Weights of a small mixture-of-experts language model, trained from scratch on English Wikipedia.
Size: 14 layers, width 384, vocabulary 33859, 90.1M parameters.
Experts: 192 SwiGLU neurons an expert, a softmax router, a shared expert of 384 neurons.
Below are experts of layer 7 (counted from 0) of a mixture-of-experts language model. Rows are named router (the router's row for the expert), gate (a neuron's input weights, with its number), up (a neuron's input weights, with its number), down (a neuron's output weights, with its number) and show model dimensions 192-287. Each number is 128 + 24 x the weight over its row's rms, rounded and kept within 0 to 255.
After each expert's rows: "mostly gets" lists some tokens that are sent to it at least half of the time. This comes from a sample of Wikipedia text that the model never trained on.

# expert 3
router [131 111 141 161 139  99 121 118 119 116 126 115 125 114 146 118 120 112 155 144  90 106 156  83 137 125 131 120 117 144 106 107 103 111 100 123  90 145 187 112 105 137 184 131 148 157 131 112 115 125 141 129 147 114 119 100 115 167 103 108 144 132 123 145 148 141 101 135 160 128 138  88  96  99  97 113 111 120 155 187 147 156 139 141 185 137 153 137 110 137 102  91 139 112 138 124]
gate0 [108  97 142  81 125 155 107  80 104 177 118 193 141 127 120 122 170 156 114 140 182  99 110  83 120 128 104 104 110 138  76 133 150 114 136 139 156 123 110 116 137 113 147 160 110  84 116 141 159 136 116 122 122 124 135 166 114 139 103 137 109  77 147 124 119 108 154 115 161 136 138 137 124 117 135  60 158 103 109 137 132 136 136 155  93 141 104 158 132  96 188 102  87 111 108 151]
up0 [159  98 167 125 109 120 127 101 113  87 166 155 135  93 144 166  99 140 125 151 134 129 138 153 125 118 103 128  86 149 170 143 117 102 141 118 122 147 130 168 119  69 146 126 139 131 121 176  87 123 132 107 108 126 129 112 121  97 127 137 117 137  84 137 133 118 111  85 102  92  86 100 129 129 109 112 112 142 143 126 109 122 148 120  94  91 125 151 121 101 124 132  82 106 141 142]
down0 [119 147 143 156 114 167 139 150 128 144 135 114 105 115 103 138 145 135 104 110 161 134 126 134 147 116 117 147 108 121 156 164 144 106 133 128 133 121 151 127 109 133  97 114 156 122 138 151  98  92 186 126 127 116 148 178 126 157 123  96 125 112 141 113 101 121 113 158 161  95 151 126 111 148 154  94 119 154 135  91 120 105 168 137 133 139 155 118 136 147 123 164 158  77 112  47]
mostly gets: " went", " appeared", " worked", " moved", " built", " came"

# expert 6
router [108 136 132  74 155 116 157 143 125  93 123 139 137  90  78 196 149  99 130 157 110  94  78  94 110 152 106 167 150 105 127 145  88 139 138 111 152 130 126 163 140  98 122 122 141 121 174 129  91 170 131 167 124 111 123 142 100 136 146 105 126 125 148 132 102 137 109 143 176 133 158 105 151 118 126 115 125 163 128 113 177 149 168 125 149 156 102  97 145 143 162 128 146 108 133 146]
gate0 [160 165 109  91 102 136  98 131 138 193 129 135 157 148 137  83 144 159 134 143 152 123 145 152 113 107 155 107 106 130 156 147 138 118 101 124 136 143 140  83 172 146 150 107  69 157 142 135 136 146  63 135 132 108 137 143 149 141 149 103 100  86 113 153 107 150 122 146 121 128 127  89 163 145 140 110 148 149 141 122 122 157 155 164 124 119 101  43 135 131 128 104 109 153  98 147]
up0 [117 127 160 149 136  95 146 136 123 135 125 139  63 135 189 176 166 154 120 115 122 120 129 138 125 104 124 116  95 162  85 127  97 124  76 126 119  90 130 160 124 109 103 117 188 117 116 116 137  81 126 145 130 149 122 121 113 124 144 119 124 137  97 150  93 128 108 147 128 154 128 103 114  86 120 106 106 169 138  74 165 158 124 120 108 115 148 102 117 168 128 122 109 108  94 116]
down0 [132  46 132  86 125 115 158  96 138 146 148 144 155 101 111 140 121 127  90 146 143 144 100  73  94 138 129 176 129 132 132 136 226 111 156 117 190 152 138 113 132 117 196 125 124 127 128 125 113 121 121  89 110 109 175 144 110 143 148 121 133 114 135 129 132 139 141 162  90 152  87 148  98 184 132  91 131  94 169 135 159 127 130 132  81 154 146 122 146 146 125 151 118  81 102 153]
mostly gets: " Order:", "Scientific", " Clade:", " Phylum:", " Family:", " Candidate"

# expert 4
router [142 149 112 127 155 148 117 171 114 123 122 109  82 127 121 135 150 125 139  98  77 103 140 107 130 153 118 157 114 160 111 150 157 162 131 150 178 160 172 153 148 138 104 119 108 102 134 122 118 127  66 102 121  94 121 147 120 148 130 162 100 163 157 121 148 130 114  90 155  84 119 122 185 127 177 120 136 147 128  86  81 128 109 117 122 131 152 133 142 147 125 133 154 137  96 161]
gate0 [119 119 137 136 147 155 158 178  96 122 149 126 114 161 140 147  74 103 126  97 100  97 105  98 159 134 143 130 122 105 136 122 164 162 175 118 149 158 155  77 120 142 124  84 155 134 132  96 157 129 154 100 112 125 150  99 116 126 137 106 138  97 105  81 114 151  94  95 153 118 161 122 158 115 129 114 129 136 123 124 161 132  50 143 119 182 172 126 125 137 117 125 119 129 132 122]
up0 [102 130 120 172 110  90  74 133 176 145  95 116 153  75 187  97 126 116 124 137 130 129  90 138  98 126 141 140 133 110 124 113  95 108 147 111 119 133  91 147 157  84  56  82 110 111 137 132 116 141 140 113  90 168 146 126 113 104 148 141 136 107 102 136 123 119 145 136  97 140 134 165 117 169 126 128 141 154 118 120 133 118 165 108 147 122 162 139 152 111 131 117 132 124  91 159]
down0 [108 142 136 124 130 116 154 101 133 153 148 148 128 134 119 119 120  70 131 140 105 113 130  72 126 115 102 134 169 146 101 124 116 108 151 116 172 109 109 155  85 145 173 161 113 129 134 122 101 110 158  90 122 136 134 141 124 106 101 142 161 149 151 111 128  98 122 117 133 114 114 109 121 121 145 128 169 104 118 137 129 125 125 139 154 131 136 126 142  85 110 172  92 157  93 127]
mostly gets: " Cup", " football", " Championship", " League", " album", " Series"

# expert 2
router [107 156 166 140 140 164 130 147 125 120 116 120 124 161 134 161 158 141 155 145 213 113 134 109 155 123 124 166 121 141 126 152 134 147 133 117 151 164 122  83 166 114 204 131 121 123  93 112 122 121 112 137  97 127 104 142 134 147 167 107 106 135 134 109 123 107 115 112  99 171 132 139 113  81 138 137 156  67 100 128 165 178 126 125  99 140 117 144 145  80 112 122 168  84  98  99]
gate0 [125 158 151 142 176 156 130  95  89 134 142 161 156 126 136  92 135 143 130 135 149 147 137  92  68 144 117 125  92 117 129 141 126  98 123  94 141 119 153 142 115 142 126 120 148 136 147 141 171 130 157 173 144 135 112 131  83 121 143 116 147 100 121 143 166 116  61 100 134 113 124  88 119 146 112 113 140 130 140 134 158 122 155 126 131 137 107 149 134  91 154 148 160 120 132 124]
up0 [149 143 129 135 162 149 156 129  93  94 115 118 152 126 255 162 108  92 139  93 113 105 123 149 134 107 106 153 157 132 134 121 150 163 185  97 113 138 128 148  44 122 100 133 141 154 124 101 115 139 143 109 107 134 124 128 163 133 162  60 146 135 149 126 104 143 126 127 148 148 103 111 185 134 131 110 137 153 167 111 128 126 123 111 140 110 115 116 130 178  91 157  98 125 128 128]
down0 [ 98 108 129 143  90 135 119 104 136 111 129 111 181 116 121 120 114 165  91 170 127 105 135  78 160 176 126 140 123 116  70  77 132 140 142 134 122 121 137 103 103 126 132 143 116 134  99 124 151 115 115 138 102 151 127 122 155 176 115 122 122 130 139 141 160 123 114  94 146 132 129 152 126  96 180 134  91 125 112 142 102 121 104 143 142 111 131  80 134 130 124 118 140 165 119 128]
mostly gets: "|---|---|---|---|---|---|", "|---|---|---|", "|---|---|---|---|---|", "|---|---|---|---|", " also==", "==History=="

# expert 15
router [103 103 100 135 126 131 125 149  92 106 131 139 109 160 139  91 151 130 133 113 168 141 110 135 159 123 125  57 131 105 128 100  96 111 147 133 107 130  91 104 111 139 127 142 124  84 118 135 107 126 142 111 159 144 108 134 150 112 141 151 103  81 104 150  98 112 134 127 119 141 114 146 118 123  88 149 147  93  97 123 127 174 141 107 112 143 134 144 155 148 102 154 135 167 159 135]
gate0 [ 89 132 115 123 161  82 109 149 110 114 130  99 168 160 161 109 111 149 144  63  90 116 139 146 128 155 132 116 138  76 145 102 148 127 138 120 115  77 133  86 129 124 120 137 140 109 109 122 180 132 125 113 153 196 137 106  85 130 134 101 133 158 142 108 172 155 121 173 171 143 121 136 110 113  89 104 132 133 148  94 139 130 133 135 108 163 139 157 108 140 153  84 105 135 156 133]
up0 [157 134 123 111 153 163 165 130 139 155 103 112 133 151 123 127 135 103 105 121 172 106 147 116  92 134 137 124 136 140 113 181 118 115 172 129 142 127 134 144 177  77 147 122  76 152 127 158 100 132 129 164 141 139 116 150 135  98 122 113 128 120 129 117 115 127  59 113  86 135 101 164 122 112 129 134 155 133 140 126 141 135 160  91 126  93 111 124 109 142 137 153 141 116  88 137]
down0 [148 155 109 161 121  90  98 133 118  66 125  96 131 160 130 169 134 116 139 126 140 108 127 189 143 188 136 156 143 146 127 115 131 159 125 109 142 110 195 104  53 132 118 158 115 106 126 141 108 128 159 106 168 128 145 122 139 177 110 116  87 146 188 164 165 110 128 129 126 151 114 131 130 120 104 154 131  78 117  81 111 108 107 154 129 142 112 130 121 130 110 141 139 117 158 125]
mostly gets: " in", " during", " In", "In", " After", " before"

# expert 8
router [163 141 142 141 103 111 121 142 154 155 143  88 117 146 133 115 104 138 129 188 125 192 175 132 133  99 126 154 152 138 112 123 117  96 127 140 144 128 166 124  97 158 141 164 142 126 183 112 128 126 133  88 122 120 128 159 136 106 125 134 114 128 119 118  90 112 115 107  94 101 110 109 143 114 113 108 115 111 133 150 121 106 137 149 130 104  96 156 123 104  91 141 119  92 129 130]
gate0 [157 115 142 115  99 124 170 199 146 165 100 123 151 102 124 118 119  81 112 103 126 111  88 130  88 141 136 167 119 155  94 136  88 156 144  87 119 142 127 168 151 125 156 150 100 137 133 162 147 114  91 124 174 131 123 109 111 112 110 109 121 115 104 131 119 194 149 110 130 131 126 175 127 115 121 164 131 111 116 135 129 123 140 122 130  98 147 115 137 122 118  89  77 134  34 159]
up0 [162 113 138 117 126  97 130 166 149 127  92 117  62 128 129 104 137 117 126 101 141 111 113 153 117 119 157 123 148  97 146 110 116 118 169 142 153 122 123 107 126  92 109 138 125 151 122 127 158 102  88  94 113 137 114 140 137 134 152 135 108 155 135 132 139 179  90 108 127 138 131 158 152 113 147 103 155 131  91 106 141 134 119 117 111 111 116 130 110 104 154 123 148 158  63 150]
down0 [115 107 103 157 142 104 121 122 145  99 143 114  94 123 128  83 133 114 120 113 150 159 156 103 113 131 137 120 115 122 133  66 155 113 121 130 110 133 149 163 105 125 140 145  99  77  88 134 155 129 103 137 144  52 130 111 140  81 110 111 125  90 160 150 129 124 146 121 121 136 139 136 137 144 136 153 104 158 103 124 157 145 106 133 130 130 118 103 115 188  95 110 104 105 147 118]
mostly gets: " who", " but", " wrote", " gave", " they", " that"

# expert 0
router [117 126 108  69 128 129  98 152 132 130 129 138 156 161 151 103 123 135 114  73  99 142 128 115 119 134 173 150 139 108 125 109 151  98 148 121 111 142  94 163 115 174 115  86 109 118 145 140 174 109 111 158 114 152 156 129 119 115 127 103 159 127 110 132 120 169 146 102 111 117 152 139 117 116 113 135 163 134 148 117 141 102 139 133 154 124 119 140  76 159 140 110  89 157 154  97]
gate0 [125 125 123 121 116 119 159 167 149 115 130 135 141 125  97 138 153 165 100 179 117 113 158 129 127 131 137 145 109 115 114 108 107 147 128 103 131 146 141 120 137 145 126 126 131 147 123 109 150 103 103 119 142 104 109 140 177 105 147 120  88 141 109  99  93 144 124 139 111 126  66 144 115 158 156  90  80 151 136 123 145 115 150 118 163 117 127  78 129 144  27 139 161 115 125 131]
up0 [139 152  79 142 125 122 119 113 153 117 129 120  97 133  73 102 154 137 130 145 144 127 112 138  74 111  95  78 112  96 135 139  95 115 149 140 117 154 123 160 127 138 126 110 114 121  74 111 123 131  95 108 125 157  70 156 154 168 149 134 114  92 110 123 130 165 102 138 124 125 115 150 154 119 104 152  86 145 132 150 140 160 141 121 121 135 105 148 136 128 130 146 109 158 135  70]
down0 [160 117  94 114 154 126 141  72 113  93 146 123 116  79 101 126  95 164 146 148 147  98 136 133 117 133 103 129 136 164 125 102 115 172 111 143 128 155 138 113 105 107 126 131 116 143  86 144 113 166 154 128  98 124 113 169 137 122 139 122  98 153 105 158 145 136 109 141 141 118 104 130 109 151 115 112 119 150  60 163 128 120 139 136 154 142  88  98 143 150 153 142 138 104 140 170]
mostly gets: "í", "ón", "é", "á", "za", "chi"

# expert 13
router [150 149 161  84 106 160 128 138 143 158 103 148  89  81 112 139 138 124 150 130 108 138 145 155 138  87 118 104 113 157 115 126  89 111 115 105  82 145 133 123 134  88 137 124 133 120  97 154 123 145 137 107 155 134 105 139 147 106 110 118 125 135  91 138  80 154 169 130 146 138 125 104 108 165 113 120 174 130 156 152 136 129 171  91 121 124 112 134 152 112 138 138 129 145 133 116]
gate0 [140  94 131 115 162 134  78 107  93 142 108 136 125 136  90 158 133 128 132 179 192  96 108 164 122 148 117 163 130  78 159 150 132 123  77 136 140 118 130 136 118 137 165 157 110 156 145 119  79  93 137 184 125 151 141 132 142 110 131 113 147 142 148  89 145  99 135 123 169  96 133  91 135 132 163 154 135 121 138 163 121 106 115 117 129 151 120 110 111 139  93 102 125  97 109 119]
up0 [ 83 121 120 136 154 135 132 112 118 124 116 108 142 104 129 178 135 171 112 193 133 170  89 149 143 121 117 119 131  82 143 109 133 118 119  69  84 107 131 127 109 137 152 136 151 203 168 128 111 142 169 124 133 129 129 141 154 152 118 114 169 141 140 155 135 115 135 153 155 140 110 128 133 148 189  81 126 165 155 159 141 114 112 103 131 124 116  88 120 116  85 127 117  62 201 129]
down0 [136 145 137 143 110 136 147 142 132 100 112 118 174  98 185 134 134 146  98 127 113 147 153 119 108  93 139 144 177 119 107 135 133 145 156 155 171 121 132 177 147 165 137 108 126 163 115  86 153 157 107 147 151 125 129 127 132 172 106 149 101 168 143 116 130 101 128 134 126 114 129 110 165 130 115 132 122 134 136 129  92 124 110  90 110 149 116 156  89  99 124  89 133 114 161 136]
mostly gets: "s.", ").", ".", "ed.", "\".", "ing."

# expert 1
router [134 144 137 161 157 138  82 116 134  87  95  96 196 138 164 117 127 135 116 136 166 131 165 162 113 108 131  93 140 128 111 114 139 140 129 133 127 159  88  98 100 107 102 146 100 131 124 142 175 131 115 136 136 115 104 157 146 127 128 129 138 125 126  98 118 171 126 170 110 151  85 128 115 156 151 168  80 162 142 124 137 172 100 106  78 132  80  78 126 132 149 138 123  96 165 139]
gate0 [135 134 159  88 120 195 153  90 128 125 106 128 143 146 116 157  96 127 134 157 166 148 123 121 131 141 176 107 171 169 105 155 185 109 147 131 163 107 162 128 114 166 167 146 124  69 116 159 134 112 102 111 173  86 111 155 137 115  86 123 146 113 128 121 119 116 116 145  96 122  84 147 125  96 151 146 130 123 136 131 118 137 114 122 111  75  87 153 141 124  96 170 109  78 151  90]
up0 [150  92 112 139 170 107 118 132 148 101 145 134 125 121 161 150 162 142  97 104  81 115 149 119 101 157 106 118  88 119 141 125 104 121 130 116 135 132  95 162 144 131  71 129 135 157 144 112 114 117  92  93 149 140 121  92 130 131 148 145 144 131 103 119 135 155 149 171 150 176 113 142 132 149 158 134 124 131 138  92 105 122  71 143 142 103 180 138 117 111 139 131 129 144 117 165]
down0 [116  98 147 147 134 104 139 175 132 169 123 145 100 142 123 130 114 118 107  88 169  91 114 140  89 133 114 137 157 137 124 148 116 129 146 115 133 138 151  95 103 152 125  90  96  87 128 117 127 128 186 146 115 111 117 173 171 150 107 103 139 139 167 149 142 126 123 110 126 114 170 119 182 184 151 137 154 134 110 101 127 111 110  88 112  90 158 105 130 114 160  79 105 123 132 167]
mostly gets: " her", " his", " its", " His", "'s", " of"

# expert 12
router [150 116 117  86 116 108 138 108 175 139 155 152 131 116 122 146 128 105 116 159  92 136  99 128 131 181 113 126 101  99 151 118 157 123 108 136  99 125 157 151  90 120 103 153 134 124 102 157 102 133 130 128 113 112 142  97 165 128 153 182 130 132 165 110 132 128 128 136 137 130 156 175 103 127 124 127 149 104 128 135 129 132 130 148 165 167 125  89 131 117 148 135 134 151 141 109]
gate0 [164 133  85 108 130 101 144 134 132  82 125 128 112 115 137 140 137  89 139 130  78  99  90  94  96 138 149 101  91 106  90 117  92  86 131  86 127 179 117 157 116  97 105 111 139 190  93 105 116 147 104 158 128  81  98 150 156 105  89 106 119 118 123 160 156 109 113 136 137 136 153 143 131 106 114 131 113 117  90 144 133 115 148 155 105 118 160 121 132 128  95 135 178 132  90 146]
up0 [142 125 133 149 150 134 117 141 127 152 130 116 108 142  87 131 111 142 122  83 166 145 190 102 127  91 127 119 149 135 164 141 140 159 145 134 153 138 104 114 148 155 152 117 157 133 107 164  99 120 125 165 143  93 143 142 156 131 146  80 116 103 147 151  96 130 146 166  92 101  95 138 143 112 114 120 154 109 181 137 126 121 107 135 108 140 119  98 145  76 104 146 145 113 144 109]
down0 [140 118  63 104 126 163  74 137 158 115 159 107  79 143 125 151 129 133 111 134 123 112 119 131  92 135 125 152 107 129 119 149 118 123  60  91 139 160  95 154 123 131 141 117 154 106 140 158 122 153 175 147 106 125 130 114  82 140 144 115 150 140 161 138 142 111  81 100 126 111 133 135 115  98 137 112 125 145 118 130 135 140 125 173 149 152 133 151 160 136 133 139 112 105 112 122]
mostly gets: " were", " been", " be", " are", "-st", " was"

# expert 5
router [115 152 112 138 115 138 121 111 109  89 102 138 134 127 120 163 130 138 139 163 133 129 138 144 133 119 112 128 166 127 102 171 105  92  68 138 112  85  89 101 147 120 118 126 122 150 149 122 126 117 149 143 124 159 141 145 106 117 119  93 120 132 164 144 160 115 119 137  64 149  92 133  92 135 127 101  99 118  97 122 125  80  97 141 131 116 174 146  85 101 149 138  96 177 102 116]
gate0 [146 124 138  85  78 115 151 143 138 114 139 140 116 136 116 142 196 135 143 136 175  81 198 130 102 154 158 119 101 148 153 139 132 113 103 112 124 176 123  63 187 159 126  60 138 129  99 111 138 131 145 141 126 110 123 138 130 105 139 149 110 112 114 114 105  95  92 122  87 121 129 152 122 119 123 106  99 115 137 156 122 156 142 187 139 150 127 138 109 152 137  93 130 141 150  97]
up0 [149 112 123 156 142 136 155 154 102 114 115 152  97 112  83 113 141 169 132 146 114 115 111 124  87 134 125 109  97 117 195 128 114 132 126 156  83  94 166 130 168  97  66 170 149 108 110 114  87 133 128 123  83 159 165  94  92 147 177 104 134 137 128 145 138 139 164 136 161 129 166  99 121 176 126 102 127 106  95 130 150 125  94 161 128 181 127 148  97 118 159 132 153 149 100 121]
down0 [125 118 133 103 141 149  94 143 162  81 143 130 118 174 103 112 128 153 102  85 120  71 145 111 131 101 103 151 118 132 149 191 119 140 136 115 133 155 140 141 108 129 118 137 144 139  52 109 152 157 115 135 105 130 128 143 129 105 147 135 102 133 170 121 104  91 149 138 123 136 117 122 128 117 109  89  99 144 157 111 121 142 162 111 128 138  97 119 110 143 133  88 156 123 105 150]
mostly gets: "The", " The", " the", " Authority:", " \"the", " This"

# expert 11
router [ 99 148 122 151 116 148 121 105 149 131 113 121 104  96 132 123  87 148 159 169 140 121 148 151  86 147 110 175 117  85 136 168  93 160 121 135 123 114 144 178 122 172 111 114 125 163 122 118 158 155 173 115  79 127 105 102 184 174  99 139 176 131 126 112 130 143 146 157 132 108 120 153 119 131 129 131 117 137  86 134 114 150 100 159 129 100  70 164 122 157 104 133 130 169 114 140]
gate0 [121 126 155 100 129 111 124 142 113 142 117 139 122 113 119 145 113 141 115  87 114 154 102 120 118 133 184 122 152 119 126 133 130 149 115 144 158  55 121 136 113 128 133 174 112  76 101 101 180 120 102 157 153 123 141 144  91 154 169 168 132 130 132 143 120 132 164  91 171  98 153 105 128 109 127 135 142 119 151 137 104 162 137 114 139 113 116 115  70 149 114 148 103 119 122 137]
up0 [ 93  88 144  73 140 108 138 145 130 139 175 108 124 123 102 119 137 137 130 143  87  77 120 111 134 172 135 117 112  76 122 134 142 156 101 124 102 112 124 141 127 115 159 122 114 118  96 126 179 137 122  45 130 110 116 130 116 141 103 129 156 130 127 125 135 159 149  77 173 107 163 150 131 136 108 139 130 142 127 135 143 171 159 159 112 149  85 107  92 160 103 153 233 150 129 123]
down0 [128 142 133 120 162 132 133 112 154 168 110 127 108 103  56 141 176 157  94 154 119 135 128 113 162 127 147 147 110 132  99 141 120 124 130 153 140 124 166 145 126 124  82 185  73 109 107 141 160 107 118 144 132 160 143 164 125 117 153 130 114 101 119  98 150  79  94 126 145 179 129 101 139 147 129 121 133 130 123 126 179 104  93 107 133 144  87 138 150 152 126 106 148 168 159 150]
mostly gets: " may", " could", " 65", " 69", " 48", " 44"

# expert 7
router [119 116  99  83 150 125 151 161 136 111  79 137 131 105 138  93 125 147 119 103 134 117 122 148 120  83 129 116 120 102 115 141 111 120 124 129  88 115  74 145  91 135 101 157 153 119 119 147 155 164 151 112 134 152 130 138 125  92 117 130 116 145 112 107  87 120 100 141 138 155 123 143 145 128 140 127 119 110 105  90 116 130 120 124 112  78 107 132 142 120 165 159  80  98 144 145]
gate0 [130 103 150 155  92 101 136 117 172 129 138 130 131 120  76  98 159 157  66 147 163 133 163 143 161 153 125 114 122  94 130 148 103  90  96 132 140 118 115 118 144 105 132 138 115 138 131 168 147 139  65 142 165 120 143 161 133 122 152 116 120 147 120 137 111 134 179 171 111 118 111 141 106 181 157  75 128 124  86 110 121 164 133 115 135 170  99 121 134 145 159 152 108  81 160 116]
up0 [123 166 105 159 141 105 139 117 114 125 119 120 109  90  91 101 100  86 106 132 189 141 108 125 108 127 154 103 103  92 112 129 110 121 150 153 135  74 130 160 152  99 111  96 118 133 149 131 156 142 177 165 178  95 105 151  65 157 132  78 129 108  72 154 128 163 142 137 131 123  95 119 100 140 129 103 110 143  94 122 184 135 135 158 162 154 134 103 124 139 174 124 128 102 129 161]
down0 [136  97 174 122 115 133 133 130 137 139 136 135 113 132 128 132 130  96 129 116 110 123 142 153 115 108 146 113  76 116 158 127 120 151 138 105  94 144 154 162 124 148 148 133 113 142 123 127 107 166 142  97 138 115 129 107 135  99 130 144 129 118 135 140 160 103  98 120 153 127  72 149 133 140 135 155  73 157  90 139 116 115 160  92 136  58 115 141 134 150 131 155 120 135  88 119]
mostly gets: " Episode:", "_{", "/19", " \"R", " Act", " Sum"

# expert 9
router [110 122  83 106 162 123 153 118 131  94 129 164  79 125 147 120 148 114 118 112 122 132 130 122 141 111 129 118  93 104 143 143 139 160 124 171 113 123 102 148 143 158 100 127 126 120 185 137 110 132 140 117 149 119  96 129 121 101 185 100 137  96 109 119  82  92  97 157 138 144 118 110 123 110 105 152 176 148 141  95 114 141 160 127  92 132 112 191 149  97 129 135 128  92 127 111]
gate0 [124 149 143 128 115 145 143 101 147 118 131  98  97 114 148 120 133 132 117 153 146 117 141 167 128 146 166 105 131 135 145 121 100 144  87 140  96 135 159 110 164 127 155 181 139 111 135 158 108 151  88 144 153 119 130  89 118 114  97 141 142 164 161 105  95 118 150 147 111 135 117 146  93  99  96 156 126 105 105 169 110 148 139 120 129 138 113 133 110 118  84 148 151 117 127 113]
up0 [146 118 118 121 161 127 121 139  87 141 139 162 139 171 142 154 131 132 123 151  80 116 161 117 104  83 157 181 143 126 145 161 130 120 139 108 135 160 105 113 143 182 103 100 119 123 111 108 127 154 141 139 219 160  99 143 154 122 101 147  80  79 133 111 113 117 111 132 144 121  98  92 162 142 130 130 161 124 142 106 120 120 160 118 107  78  86 123 127 155 145 146  69 126 133 149]
down0 [119  98 105 114 123  75 144 121 100 115 100  87 146 109 127 160 118 187 123 126  51 144 102 106 111 126 119 132  94  82  99 148 117  97 152 156 132 142 136 109  59 135 152  93 127 150 168 119 130 149 116 140 116 116 151 134 106 113 151 143 113 131 129 111 111 158 126  99 171 130  88  87 139 167 154 116 128 129 163 168 149 110 143 170 121 149 120 139  66 133 186 112 124 160 129 141]
mostly gets: " by:", " by", " via", " Label:", " MS", " Region:"

# expert 10
router [113 118 149 138 130 110 162 129 124 173 145 161 147 159  77  99  94 143  88  77 153 131 110 119 117 136 119 143  99 136 122 144 171 113 126 108 162 112 156 144 168 134 152 117 104 103 111 139 161 145 136 150  92 115 128 129 104 117 119 144  98 100 103 108 186 118 168 107 120 117 116 130 119 155 130 127 128 139 118 124 144  93 117 173 145  94 130 114 136 158 106 124 138  92 149 132]
gate0 [146 120 146  83 115 121 108 128  90 145 135  99 169 168 106 128 125 112 125 103 121 102 142 134 102 110 119 130 122  68 131 116 160 130 106 112 145 159 156 142 136  94 108 144 106 144  93 133 127  99 123 140 153 174 156 132 135 167 143 142 130  89 121 117 142 123 130 105 171  88 153 213 142 108 178 101 141 141 101 120 127 137 126 129 158 143 117 121 118 135 141 170 117 155 137  97]
up0 [128 143 148  77 126 107 149 123 143 145 129 119 123 165 169 147 125 128 126 130  71 128 162 130 149 112 120 116 176 129 104 128 121 152 135  88  99 102 153 117 123 144 131 138 146 175 126 123  77 122 132 130 112 133 107 137 139 144 126 121 128  90 118 119 120 126 137 156 153 118 111 109 121 138 137  89 102 149 131 140 123 112 123 126 176 172 152 130 156 163 148 120 149  97 134 139]
down0 [143 125 105 130 125 134  98 117 127 133 140 131  86 168 193 137 136 142 130 164 130 132 141  94 145 124 125 119 172 126 169 153 109 104 111 149 138 170 152 104  79 101 167 114 150 151 144 126  74 138 134  80 121 121 149 154  77 115 132 129 107 111 162  68 148 136  83 159 128 140 111  84 124 111 150 137 142 140  92 161 137 123 106 123  96 159 131 165 122 159 132 132 148 169 119 141]
mostly gets: " social", " economic", " human", " cultural", " slave", "ability"

# expert 14
router [150 108 145 125  99 134 158  79 161 167 161  84 120  70 137  90 130 119 112 118 133 123  47 154 111 142 120  94 144 144 122 121  99 141 166 133 120 120 116  82 123 128 106 128 117 157 165 101  95 104 114 141 107 112 111  82  83 115  89 115 140 108 128 161 127 113 145 139 129 128 134 128 139 113 116 112 129 114 136 115 126  96 112  97 120 127 146 127 149 117 152 119 142 165 135 132]
gate0 [111 155  96 106 158 124  97 140 110  95  84 158 141 171  85 141 132 116 135 185 155 147 150 143 140 142 140 154 123  87 147 128 158  74 127 130 152 109 139 131 130 129 124 103 114 108 101 135 165 110 121 138 153 104 131 179 159 141 140 133 116 159 144  99  88 138 138 111 137 143 105 102  79 108 154 136 132 143 125 142 126 186 118 119 128 150 130 151  96 127 121 124 104 148 141  93]
up0 [140  98 168  94 143 198 122  89 163 142 136 130 113 100 109 110 113 142 118 122 123  97 121 153 131 116  91 106 121 114 103 170 125 129 143 123 120 146 150  88 124 116 140  94 120 145 132 161 151 113  98 138 117 108 144 167 117 149 149  88 108 146 138 147  74 113 114  81 130 118 131 104 122 108 138 138 122 150 131 167 175 103 132  84 137 125 150  90 147 126 151  85 144 180 130 108]
down0 [161 127  61 114 165 140 138 109 103  83 100 133 163 122  65 144 123 130 151 154 125  95 120 130 144 120 103 172 120 141 108 131 153 106  90 131 158 104 161 146 140 140  90  92 115 116 155 132 138 126 120 155 118  80 112 151 119 138 104 128 110 127 140 129 113 153 124 123 125 152 126 119 102 136 114 118 132 153 159 130 161 117 177 138 113 143 130 123  99 140 150 102 108 123 105 106]
mostly gets: ",", "s,", "),", "a,", "e,", "y,"